config.toml
num_hidden_layers = 17
hidden_size = 96
n_experts = 64
experts_per_token = 2
d_expert = 64
d_shared_expert = 0
hidden_act = "swiglu"
moe_layers = [5, 6, 7, 8, 9, 10, 11, 12, 13, 14, 15, 16]
n_empty_slots = 8
router_score = "softmax"
normalize_top_k = false
routed_scale = 1.0
balance_loss = 0.00201
balance_bias = false
router_noise = 0.1
router_logit_norm = 1.0
router_bias = true
init_std_router = 0.0265
lr_router = 0.00198
vocab_size = 8192
norm = "layernorm"
norm_eps = 1e-05
tie_word_embeddings = "early"
optimizer = "soap_variant"
learning_rate = 0.00677
beta1 = 0.95
beta2 = 0.95
batch_tokens = 131072
max_seq_len = 384
train_tokens = 407500000
max_steps = 3109
dataset = "wikipedia_en"
Below are experts of layer 12 (counted from 0) of a mixture-of-experts language model. Rows are named router (the router's row for the expert), gate (a neuron's input weights, with its number), up (a neuron's input weights, with its number), down (a neuron's output weights, with its number) and show model dimensions 0-95. Each number is 128 + 32 x the weight over its row's rms, rounded and kept within 0 to 255.
After each expert's rows: "comes after" lists some tokens at least twice as common just before its tokens as in all text; "mostly gets" lists some tokens that are sent to it at least half of the time. This comes from a sample of Wikipedia text that the model never trained on. Tokens count by the router's weight.

# expert 8
router [143 191 120 114 112 150 173 125 126  97 123 103 147 124 149 131  73 129  73 108 133 117 157 124  99 178 143  86 164  75 123  82  95  89  99  89  67 150 184  99 190 154 148 160 203 175 150 120 158 160 140  38 106 154 160 198 129 163 175 150 139 133 124 131 182 111 138  93 146 148 142 102 154 120 112 130 123 158 124 106 105 180 144 101 128 113 165  97 130 160 123 137 121 139 115  66]
gate0 [181 136 110 151 115 158 108  88 104 113 116  87 126 133 139 177  87 120 182 134 128 146 143 131 172 150 179  91 114 123  53  86 167 122 150 137 110 102 112 198 130 190  97 169 103 164 107  81 102 151 143 119 157 183 175 138 111 145 144 145 134 168 152  84 137  59 133 122 103  88 109 117 163 151 157  30 125 159 114 136 122 186 106 123 132 135 124 130 124  74 150  99  88 143 186 121]
up0 [123  85 187 150 218 153 166 158 131 151 118 144 129 133 145 144 130 112 113 100 110  83 182 156 118 164  66 159 106 143 135 138 111 133 157 173 129 136 135 115 120 147 204 138 136 112 148 134 129 146 185  77  95 108  80 126 146  83 145 118 142 134  54 100 140 170 119  75 122 101 109 108 103  48 145 142 135  96 109 128 149  63 156 133 159 121 110  70  94  86  77 100 114 115 116 188]
down0 [120 152 105 172 141 193  78  84 144  67 102 138 154  96  99 175 108 142  94 142 122 175 131 175 139 128 175  71 101 192 224  85  84 138 114 160 113 205 114 141 156 121 124 126 126 112 156  98 168  88 191 131 179 109  86 111 107 120 128 139 127 125 147 170 174 142  90 127 109 126 180 112 143 120  98 135 115 137 184 101 125 128 154 130 152 106 111 139 149 101 188 110 127 144  97 149]
gate1 [185 130 134 126  87  84 125 100 124 175 162  78 169 144 159 158  70 125 136 145 115 136  53 176 113 173 123  84  96 102 110 105 129 104 130 146 115 105 176 150  93 145 149 138 115 125  93  51 144 137 123 116 102 166 140 121  87 122  90 109  88 189 185 128  88 188 116 142 120  80 114  92 111  88 131 176 100 164  66 161 131  90 114 109 133  80 129 102 127  96 104  51 111 111 132 132]
up1 [142  92 138 138 129 174 132 119 137 185 134 215  78 212 146  92 164 178 111 116  91 112 108 104 152 146 107 154 139 108 139 159 116 142 149 102 149 172  75 144 147 126 186 158 126 128 198 181  79  96 114  87 196 107 181 127 112 144 136 150 141 103  89 114 152  88 141 129  96  91 165 153 107 106 148 109  84 161 143 116 130  85 158 113 169 136  97 135  72 120 169 139 163 113  94 155]
down1 [153 104 131 104 105 107  36 145 128 132 150 117 105 152 107  68 209 144 163 133 115 110 157  58 167 176 116 152  95 126 130 158 126 122 118 165 103 126 191 125  93 150  95 152 126 135  89  95  87 125 130 130 203  97  48  99 135 124  81 151 117 121  90 118  82 142 138  69 129 170 128 155 122 151  73 147 130 155 151  76 139 125 163  96 156 160  85 130 133 125 181 123 169 113 123 158]
gate2 [111  78  66 146 179 123 174 127 152 101 158 110  54  96 153 108 117 116 148  68 102 107 115 142 155 140 101 167  80 118  78  87 111 106 129 107 119 159 100 144 178 123  39  94 124 132 125 116 135 102 133 117  48 136 134 106  71 106 178 116 100 115 114 146  91 152 120 122 102 136 134 127  97 145 189 114 165 150 109  59  77  61 155 143 179 132 115 113 128 178 101 116 110 129 111 148]
up2 [122 139 142 133 109 124 152 107 119  96 153 168  91 127 108 107 103 151 135 154 109 138 121 110 131  92 156 177 122 109 195  93  86  81 176  79 116 181  98 144 146 116 102  75 100 151 116  44 120 121 114 131  82 149  83 166 100  86 122 102  88 119 129 106 125 183  59 185  63 110 173 147 144 142 158 143 146 145 102 109 138  98 102 163  99 130  73 143 159  76 118 155 114 160  71  67]
down2 [ 97 170 205 175 146 174 141 134  60 177  75 114  51 139 134 112 170 134  87 122 123 102 128 150 132 110 183 175 114 107 137 121 185 105 158 160 110 139 192 152 118 139  95 153 146 101 133 144 125 113 127 171 106  95 117  92 107  96  77  82 135 139  82 178 132 125 200 181 132  73  93 120 138 147 119 105 135 119 124 115 185  91  98 103 163 140 148 128 127 124 140  93 121 148 138 189]
comes after: ":", " of", ",", " in", " the", "-"
mostly gets: " En", " Ed", " Dar", " Col", " Fred", " Gi"

# expert 42
router [159 159 132 148 108 139 117 127 169  91 132 108 150  93  98 152 134 154 120  97  98 119 150  57  91 110 192 188 166  86  83 146 144 121 176  72  77 102 150  91  81 110  94 151  93 134 144 109  94 121 130 140  94  76 135 114 137  93 108 150 139 154 143 209 159 147 121 157  89 111 140 127  96 156 156 107 139 142 177  81 169 191  99  87 167 157 127 162 160  98 192 173 114 134 144 102]
gate0 [176 157  73 127 119 192 182 130 158 120 125 161 116  78 138 109 123 128 151  93  88 143 129 166 116 139 135 150  65  83  90  71  84  66 151 119 100 106  82 135 153 142 138  90 135  87  63 117 117 116  72 114 145 138 115 111 153  84 117 168 103 146 126 135 167 137 150 120 108 119 165 151 154 172 183 121 103 115 169 100  77 100  55  78 147  87 168 157 136 165 167 115 108  79 141 139]
up0 [113 173 147  90  65 142 175 163  91  96 105  93 125 145  85 158 119 106 115 158  65  78 176  87 146  79 114 131 158 124 129 109  91 115  86 128 124  79  93  59  77 104 168 144 117  80 175 173  97 153  97 179 119 121 117 124 127 163 154 118 124 155 101 117 107 116 106  97 132 208 151 139 123 109  91 125 106  76 119 161 179  84 119  99 184 125 121 108 113 142 114 157 149 148 176  84]
down0 [166 133 122 163  92 137 129 138 150 127 124 166 153 100 187 131  78 182 155  97 102 106 121  82 116 110  93  98  94 111 106  81 170 124 119  90 154  96 173 107 182 114 153  91 106 189 163 162  89 129 186 192  71 133 110 141 155 114 156 148 129 156 122 128 132  90 143 178 124  97 126 156 115 108 153 158 164  68 143 116 189 144 163 116 129 126 185 112  42 148 148  67 109 134 154 140]
gate1 [ 93 115 136  89 144 147  86 106 117 156 131 106 160  74 102 119  93 110 176 183  64 141 148 104 125 162  65 172  95  93 157 169  86 107  86 117 176 102  69 119 128  92 128 131 100 163 145 138  84 156 137 184 141 116 163 109 120 126 141 119 135 136 148 148 119  56 107 128 145  93 138 117 122 129 121 115 148 153 150  80 148 136 127 105 174 174  94 167  61 101 176 135  58 148  50 143]
up1 [128  49 116  88 119 100  95 102 212 117 144  98 128 138 118 157  97 139  94 149 107 136 167  86 142 122  60 136 141 104 136 167 182 138 137 128 117 141 108 175 172  88 211  48  92 105 145 101  93  89 160 177 113 196 127 149  67 135 144  98 128 161 169 133 144  95  97 137 155 154 121 103 133  94 104  95 154 131 105  85 101 119 140 149 147 132  93 122 117  81 141  90 105 122 100  95]
down1 [128 112 140  68 110 158 188 145  87 124 125 125  95 162  82 131 168 136  63 134 102 131 131  64  82 151  99  79 135  85  87 133 112 104 130  89 190 166 106 118 139 108 156 112 168  95 163  97 127 130 199 176 134  88 120 127 118 133 163 108  84 178 209 152 174 106 111  87 186 126 164  51 113 154 137 137 132 127  77 120  90 106 104 142 115 147  87 135 158 117 132 102 113 129 147 134]
gate2 [ 66 116  68 117 107 138 121 145 153  96 125 122 179 128 189 119 162 149 158 143  88 162 178 132 115  92 151 130  83 137  55 114  96 150  79 160  84 134 107 147 159 153 155 122 150 109  99  50 100 198 111 156 123 102  91 130 131 151 108 100 107 133  97 122  76 154 189 125 129  73 141 196  85 124 166 125 132 181  94 147 123 102  56  94 118 100  96 145 145 109 129 129  91 143 131 120]
up2 [147  90 116 148 169 134 156  98  77 111 196 117 109 170  84 128 145  98 117 152 154 113 130 122 151 182  51 142 133 141 194 152 180 126 173  64 180 158 161 140  90 119 126 106 128 144 181 154 111  79  99 159 123 124 142 145 105  96 101 110 128 144 138 135 137 180 135 149 100 162 125 116 159 147  68 142 126  90  91  88 124 148 186  62 149 154 143 126  64  58  96 147 139 124 105 153]
down2 [122  98 125 139 165 113 144 161 117 177  89 119 151 135  80 169 161 140 160 143  35 121  96 121 139 131 127 184 101 105 120 140 113 168 110 184 164 187 108 202 148 177 136 133  87  83 154 152 151 147 124  92 166 180 154 123 106  87  81 108 179 204 140  91 115 169 167 152  91 160 120 110  87 164 122 109 146 124 146 158 101 120 147 106 116  77  72 144 150 108 158 127 142 133 127  86]
comes after: " is", " as", " was", ",", " in", "'"
mostly gets: " a", " pre", "In", " inter", " In", " Since"

# expert 36
router [150 161 121  49  68 134 157  89 124 154 163 173 139 124 129 140 117 126  78 146  92 179  75  61 121 120 112 141 130  96 113 120 152 161 166 192  92 180 126 128 164 128 158  77 160 136 136 149 122  85 140 119 106 132 150 106  64 194 173 165 122 120 122 128 106 123 135 130 161 123 135 159 125 171  61 163 123 144 161  97 117 124 183 139 106 133 108 153  81 136  81 179  68 139  79 106]
gate0 [110 179  76  62 159 151 129  79 135  93 108 101 117  73 151 181  78 108 145 139  71 140 144  70 167  71 110 136 142 103  95 133  99 151 117 121 125 107  80 152 154 135 156  81 103 178 116 148 132  77 133 143 145 119  95 111 134 124 157  50 102 163 133 146 210 185 113  78 155 137 124  91 178 137 126 148 122 164 119 113  77 130 108 157 111 152 143 129 118 109  54 136 127  88 125 114]
up0 [115 123 145 119 141 155 200 124 164 105 122  65 145 132 137 139 159  81 105  75 145  68 188 153 119  89 130  99 127 171 140 119  58 110 137  81 177 137 146  71 128 125 149 143 150 155  79 142 120 147 138 119 128  96 162 147 160 167 154 130 183  92  94 162  96 113 174 172 116  51 180 143  71 145 119  98 128 128  71 150 173 111 170 153 116 122 151 111 158 175  70 140 128 128 132 120]
down0 [117 101  98  88 150 116 121 119  98 156 137  88  87  98 114  53 176 138 155 175 123  94  97 144 130  81 136 146 147 130 132  76 138 143  86 150 122 171 121  90 165 110 149 124  98 171 144 149 178 192  78 169 124 102 124 144 113 133  77  97 193 162 127  58 133  81 157 173 123 112  74 127  66 182 117 174  85 172 119 146 120 144 132 123  70 161 108 142 100 104 104 117 140 116 168 159]
gate1 [ 88 117 108 145 167 135  86 100 115 139 110 128 200 102  93  97 112 114  94 142 119  95  99 105 158 146 130 131  98 120 176 126  89 161  78 131 160 129 129 113 103  94 103 109 129  96 158 132 142 221 176 110 101  83 121 142 119 131  71 189  65 142 139 163 163 169 101 176 191 117  96 108 180 139 102 105 101 196 120 105  94  91 147 116 136 190 120 125 155  99 165 175 135  96 117  88]
up1 [ 61  68 176 138 127 109  59 127 121 146  99 119 149 127 130 102 153 105 117  75 148  98  63 128 182  64  96 153  82 184 172 196 184 154 175 129 149 126 136 119 171  90 120 117 123 107 121 187 137 149  94 167 105 135 115 157 130  55 103 123 146 150  80 131 172 145 119 136 137 131 111 145 150 137 170 128 116 110 148 108 124 128 112  65 100 140  74 162 100 125 127  97 154 176 160 145]
down1 [130  62 134 166 112 174 117  51 137 195 133  86 185 161 104 137 143 107 125 133 145 112 155  79 108 132 164 116 109  61 128 145 100 108 119 139 124 140  85 120  89 157 139 164 110 146 135 101 142 142 183  44 117 128 121 156 203 119  86 158 167  65 109 159 132 164 124 141 112 102  88 119 138 146  73  98 118 110  91 154 116 162 112 173  92  68 111 174 148 132 165 147 110 126 121  87]
gate2 [237  86 118 131 104 140 164 107 119 118 161  82  66 159  99  96 121 112 125 106 141 139 144 161 119 154 105  92  86 116 146 115  80 117 154 120 156 151  67 106 121 163 144 103 128 131  94 135 161  80 176 133  78 114 127 149 157 178 119  45  56  89 113  88  85  64 126 162 105 115 164 132  94 103  95 100 180  97 117 144 137 157 116  98 146 136 128 129 170 132 100 179 119 146 105 121]
up2 [117  92 135 153 195 141 107 114 180 107 109 160 134 149 138 146 141  85 150 118 157 114 118 113 122 170  95 134 155 102 134 176 158 117 179 122 132 101 144 129 197 147  99 147 153 177 156 177 108 157 128 103 146 186 118 120 100  58  96 144  99 150 141 122 185 130  99 122 148  88 186 106 131  98 113 149 125 152 126  88  87 137 200  94 132  64 125  83 128 157 158  41  61 157 138 102]
down2 [154 105 116 148 108 101 134  72 119 158 110 178 128 131 144  87 145 152  64 154 142 100 152 113 111 172 124 117  88 154 114 189 127 187 118 140 136 186 155  90 157 104  97 127  95 144  84  70 123 172 128 174  86 137 128 150 138  96 204 190 161 121  69  95 130 124 148 120 171 115 134 116 164 141 191 105 102  84 100  81  93 111 150 134 123 145 152 108 117  79 144 113 102 198  71 133]
comes after: " \"", " |", " the", "-", ":", "|"
mostly gets: " Be", " Le", " Do", " De", " La", "De"

# expert 38
router [138 120  97 178 173  62 125 126 106 138 146 131 161  97 110 123 156 128 133 129 116 141 117  87 111 121 207 177 131 118  88 144 127 113 162 109 119 130 148 161  78 129 137  94 124 118 160 181 103 140 143 159 129 112 120 192  80 154 157  74 161 115 120 170 199 106 171  96  61 116 133 132 139 100 201 135 110  54 173  54 141  94  89 146 114  88 144 157  89  86 102 138 124 124 107 161]
gate0 [147 158 146 120 136  86 115  86  95 148 149 102 122 150 151 103 131 139 149  89 134 171 127 117 139 135 137 155 130 153 137 106 172  46 126 111  90  47 100 155 147  57 136 133  88  99 108 144 131 176 120 162 158 149 140 139 162 162 175  77 122 221 167  80 128 175 133 127 144 133 119 104 152 116  99 161 132  93  79 148  72 157 104 163  64 104 162 183 113 161 104 134 109 114 124  69]
up0 [ 88  72 141  68 182 200  78 116 132 147 155 119  88 151 116 131 180  60  98 180 133  73 114 100 133 143 137 167 135  93 126 122 103 165 147 104 129 140 153 139  98 176 145 171 173 199 124 128 216 123 144 162  96 148 131 118 131  71  98 176 147  76 122 138 126  96 136 132 133 175 104 148 125 122 118 142 102 117 189 155 168 121  95 125 141 178 111 155 187 132 108 109 127 119 119 129]
down0 [ 64 110 106  91 142 143 101 113 111  49 142  75 163  99 148 172 211 106 156 131 119 136 119 119 167  99 104 134 146 170 134 157 156 123 136 220 136 111 109  94 113 107 117 149 121 147 134  84 151 144 115 175 119 142 122 159 145 122  55 157 183  92 116 137 149  88 160 151 156 152  60 120  93 103  75 123 141 160 156 107 137 167 147 159 139  99 164 119  64  99 132 129 184 100 117 161]
gate1 [148 123  79 135 124  81 119  90 171 109 119 127 109  77 118  78 130 124 172 194 129  91 139 129  88 103 117 179 100 157 111 110 174 142  87 131 107 158 148 151 109 137  89  79  62 145  76 168  92 158  71 134  90  96 105 148 148 188  79 105  95 129  90 141 159 145 120 179  91  85  99 118  77 165 120 106 171 101 157  74  97 168  88  88 102 130 102  87 140 155 136 120 126  98 101 105]
up1 [ 94 123 122 146  99 171  98 129  40 143 110 154 170 152  79 169  79 104 114 157 125 148  70 112 120 142 197  88 119 126 164 182 100 118 145 137  89  85 187 117 170 154 125 200 183 148 109 117 102  79 137  72 177 130 145  87  81 113 152 132 143 163 133 122 128  87 159 133  97 170 151 106 124 123 141 100  65 106 130 112 179 111 135 142  95 197 124 157 147 128 128 127 130 167 142 127]
down1 [142 139  94 106 142 106 126  73  80 111 110 165 127 164 168 188 101 111 154 123 188 181 116 124 112 145 162 126 104 181 125 176 113 102 109 139 149 123 118 118 109 132 100 173 167 134 165 104 153 160 134 143 123 190 201  86 112 142 136 120 135 118 107 145 140 114 159 150 169  87 200 134  75 124 109 115  74 157 113  38  91  66 135 161  97 126 139 195 130 192 105 107 140 135 136 128]
gate2 [ 76 140 107  97  95 114  75 153 133 146 100 128  75  80 110 160 163  78 198  65  64 143 161  95 105  94  96 116 154 111 103  86 134 104 181 215  74 153 155 144 102 136 126 131 169 129  91 147 110 137 136 157 153 114 133 187 181 111  66 118  97 140  97 137 111 107 114  91 131 137 111 107 168 129 101 136 107 143 157 139 135 125 125 132  84 152 136 127  83 111 118  83 124  90 192  79]
up2 [125 118 108 159  59  97 159 119  94 117 128 118 138 204 104 135  87  47  85 105 138 131 112  80 161 164  59 133 142 166 128 164 131 112 207  75  88 155 141 117 115 138 144 166 113 158  96 122 150 124 118 177 144 195 104  92 171 108  91  58 191 139  70 156 134 144 167  97 137 125 130 132 122 124 150 113 132 115 115 106 152 162 152 144  99  77 165 146  97 117 101 102 142 148 155 148]
down2 [130 139 102  98 122  95  91 179  81 148 144 136 159 137 150 182   8 145 116 154 105 168 139 156 133 122 131 136  67  91 133  70 106 152 135 134 121  92 150  83 124 131 177 129 147 108 110  89 113 112  72 117 162 164 122 153 137 139 108 152 122 144 138 138 124 192 176  93 144 130 139 178 169 144  63 109 137 110 156 120 109 126 127 145 195 155 100 125 194 153 134 183 143 154 136 193]
comes after: " in", " of", " at", " to", " for", " on"
mostly gets: " the", "The", " The", " a"

# expert 37
router [213 166 140  98  97 141 143 126 138 130 127 138 149 142 185 183 134 121  86 100 155 155 159 171  75 141 106 106  94 171 130  97 147 144 134  79  89 187 153 107  75 125 129 153 161 148 193 146 153 133  94 140 148  99 174 109 109  97 150  65 113  92 137 143  70 121 148  99 133 123  83 115  48  90 154 136 101 169 144 120 144 116 154 131 156  90 102 106 122  61  74 176 118 125 104 145]
gate0 [ 98 152  84 160 105 126 142  89 162  99  69 133  74 133 148 108 112  98 132  33 124 168 149 120  64  97  92 137  98 168 133  93 124  93  89  88 131 119 119  98 128  96 116 117 154 158 154 154 129  94  89  88 112 111 128  87 127 109 131  98 158  69 142 129 103  75 143  97 146 102 104  96  55 181 113 107  96 205 177 101  80  90 146 166 140 109 147 109 166 124  90 110  99 117 124  99]
up0 [127 147 124 113 132 137 135  97  66 195 107 139 113 143 144 120 106 119 109 176 126  76 107 115 163 155 120 187 214 104 122 155 123 119 107 160 184 153 157 189 104 116 107 133 101 113 113  64 119 144 168 166 159 160 111 167  88 138 173 130 102 129 122 186 140 182 115 128 156 145 163 147 191 115 155  99 190  48  86 157 160 170 137 153 166 179 150 120 101 111 123 114 149 127 149 132]
down0 [ 83  60  91 172 117  87 122 162 118 119 127 151 114 169 110 122  56 114 117 100 117 123 121 101 161 132 140 121  91 109 140 215 135 107 143 196 174  90  99 158 228 114 175 133 134 139 103 115 156 120 137 129 141 132 106 131 170 122  86 113 149 114 161 213 175 107 186 171 173 115 111 135 140 143 154 189 136 177 155 169 144 126 122 122 100 108 182 169 125 127 131 128 118 120 133 121]
gate1 [182 140 138 135 105 148 101 118 123 137 148 154 116 123 139 141 111 180 143  53 179 137 102 130 104 158  98  84  94 125 103  76 151 115 117 137 157 153 127 170 143 138 152 124  72 107 135 126 120 152 103 157 172 124  89 108  84 126  90  95 120 155  87 140  54  74 161  87  37 175 134  87 161  84 110 135 127  80 182 150 147 137 109 130  95 135 164  86 152  88 101 198  99 104 173 117]
up1 [ 57 166 148 151 125 124 151 138 150 104 150  95 142  81 215 153  84  94  96  86 109 157 126  42 127  90 139 124 100 107 136 107  98 126 144 116  98 149  62 185 151 130  78 117 139 135 186 140 107 138 139 132 161 179 198 106 163  96 184 134 149 155 142 103 133 113  84 125 101  78 123 136 106 159 108 132 128 185 137 147 109 105 156 136 119 133 153 167 156 119 168 102 119 138 109 207]
down1 [164  69 121 142 134 145  90  87  75 150 109 152 115 163 131  79 130 144 100 143 141 176 146 144 188 159 164 121  83 123 127  86 147 167 159 144 164 157  78 123 134  99 129 142  93  94  88 153 182 131 143 124 118 180 164 118 150 136 140  77 106 140 134  57 156 118 151 109 125 181  87 121 169 141 124 159 148 114  42 152 168 136  71 186 176  45 122 115 167 132 130 125 132 132 108 108]
gate2 [146  93  84 141 141 139 128 105 134 164 157 114  99 104 180 121 102  55 151  74 120 101 122  75 155 114 150 151 124 123 129 179 119  95 146 126 149  79 157 106  90 103  68 114 158  80 128 123 127  87 135 150 174  50 135  99 145 214 119 170 148 152 121 100 128 156 123 188  97 126  97  96 117 185  98 139 100 158  84 101 147  97 158  87 140 133  82 126 111 106  47 145 149 135 170 139]
up2 [ 94  94 138 113 157  88 135 162  87 107 103 150 169 164  61 134 208 137 140  80 153 132 126 164 161 126 123 153  57 164 179 158 108 113  97 142 157 120 104 115 103 165 106  80 114 106 137  81 151 128  99 164 155 158  81 125 146 109 181 170 129 102  59 150 118 129 122 109 124 137 136 110 105 170 153 122 151  75 178 161  85  98  96 190 167 105 160 106 206 134 138 124 102 130 100 138]
down2 [ 72 114 137  66 167  98 122 118 109 121  92 122  66 166 190 114 122 113 142 118 164 137 132 101 114 153 105 117 110 200  95  73 183 113  96 146 123  43 101 114 135  81 152 140 119 134 142 156 130 125 128  89 122 106 140 129 141 151 125 199 166 177 166 188 106  68 124 147 167  91 156 118 129 153  75 118 173 132  96 113 139 141 111 157 129  98 164 159 103 106  96 165 129 122  48 147]
comes after: "-", ":", ",", " of", " de", "o"
mostly gets: " Mar", " Bar", " Har", " Ka", " Gar", " Cor"

# expert 10
router [123 112 104 110 143  60 113 182 136 110 158 116 127 130  99 170 119 110 185 176 147 152 101 136  95 148 188  78 178 107  92 141 124 153  98 106 100  88 153 108  86 140  90 131 116  94 149 103 183  99 139 101 104 137 183 164  81 106 180  95 120 134 146 115 113 104 165 106 158 150 130 100 173 197 192 105 107 182 133  81 168 160  87  92  91 118 124  72 125 109 183 150  95 150 123 147]
gate0 [ 55  86 120 149 105 149 118 114  83  73 179 115 169 147 161 177 132 133 128 158 159  96 169 131 135 109 118  91 103 162 118 110 101 142 142 145 162 138 166 125 126 134 162 164  77 165 178 148  82 101 153 134 122 112  93 178 124  56 157 131 145 125 131 103 177 172 136 129 152 138 132  80 150  96 210 106  83 101 104 120 152 108 133 158  83 122 169 114 127 124 170  58 119 147 208 147]
up0 [128 184 170 143 133 168  50 127  90 134  74  96 129 121 140 235 138 104 103 151 163 163 175 139 109 146 145 144 177 139 108 137 132 117 175 175  96 105 176 106  95 131 127 102 104 133 149 117  59 135 133 127 170 123 137 166 176 116 175 132  95 200 103 101 152 169  96 156 141 151 105 132  81  94 132  99 113  59 126  98 135 173 111  97 133  93 117 114 132  80 103 111 138 155 102 114]
down0 [126 198 160  99 131 121 106 144 141 158 189 125 135 151 110  96 118 200  92 112 127 127 156 110  98 175 170 111 112 165 163 117  84  78  92 126 127 135 206 146 135  88  78  84 149 135 168 127 135 121  94 127  90 170 149  85 155 135  84 151 188 168  91 106  96 141 176 105  79 107  85  73 139 107 128 155  93 137 143  91 143 108  52 104 153 115 114 104 144 111 103  73 162 148 119 129]
gate1 [151  89  92 117 151 124  84 134 175  67 146 124  99 114 132 155 107 158 135  54 118 140 110  99 131 153 114 115 152 183  90 215  92 195 123 144 110 143 168 134 121 183 115 114 136  81 135  77 154 166 122 182 143 158  77  93 101 136 155 179 162 161 136  51  95 119 154 118 142  98 144 105 144  91 153  87 149 135 145 138 130 120 127 131 105 117 139 125 205 128 148 133 138  90 192  86]
up1 [106  96 164 127  88 157 172 159 149 141 182 148 115 167 153  95  81  82  92 126 153  96 120 130 108 148 150 137 113  42 122 120 127  80 140 151 181 140  86  70 134 106  97 136 139 155  95 108  85  81 124 105  71 143 148 103 185 125 176 138 119 103  97 160 159 183 150 110 137 103 125 129 106 137  86  88 148 153 134  71 174 151  72 120 114 136 115 142  81  53 100 159 148 141  87 171]
down1 [108 118 145  98 117 117 105 152 112  98 173 118 107  91 152 151  97  59 104 174  43  65 169  85 137 136 108 136 110 125 138 141 143 133 133 166 148 166 148 132 119 144 132  59 163 113 130 155  68 150 124 145 199 108 133 109 103  73 105 145 164 166 157  59 164 141  99 170 107 179  92 164 171 138 147 128 137 178 129 154 151 173 168 132 106 130 160  89 120 140 137  64 142 142 184 120]
gate2 [ 95 122 165 128 145 129 156  93 144  78  87 113 118  64 103 150 112 118 117 146 105  68 123 101 121 102 146  91  65  76 109 101 145 154 102 132 129 114 143 168 132 124  85  83 119  51  95 101 123 129 144 127 102 158  78 102  54 110  83 160  91 139 150 119  98 127 130 132 222 108  99  97  92 105 153  78  89 109 145 167 158 117 132 181  57 180 122 118  96 113 150 122 135 121  81 125]
up2 [143  99 150 147 131 139 140  91 143 141  82 156 188  90 176 162 124 138 150 119 104 103  82  69  73 191 101 156  77 137 131 101 108 136 150 119  98  76 142 146 181  78  74  95 171  79 144 125  93 130 125 124 122 115 101 121 144 153 123 133  91 138 103 115 142 148 187 128 201 128 135 155 136 106 123 135 141 147 154 105 143  99 189 142 107 151 102  82  52  81 111  98 176 118  51 120]
down2 [151 120 123 112 123 112  73 124 107 143  89 143 169 160  75 143 222 199  28 118 139 140 117  91  68 121 169 114 106  53 124 111 126 100 144 159 124 142  64  72 138 128 126 113 120 131 130 134 130 127 150 133 105 172 151 120 136 142 135 134  92 166 153 149 107  88 133 138 135 151  98 178  87 118 108  79  77 149  85 188 183 105 105 146  98 119 100 127 103  98 159 118 118 174 134 112]
comes after: " of", "'", ".", " in", " on", " for"
mostly gets: " The", "The", " its", " His", " his", " my"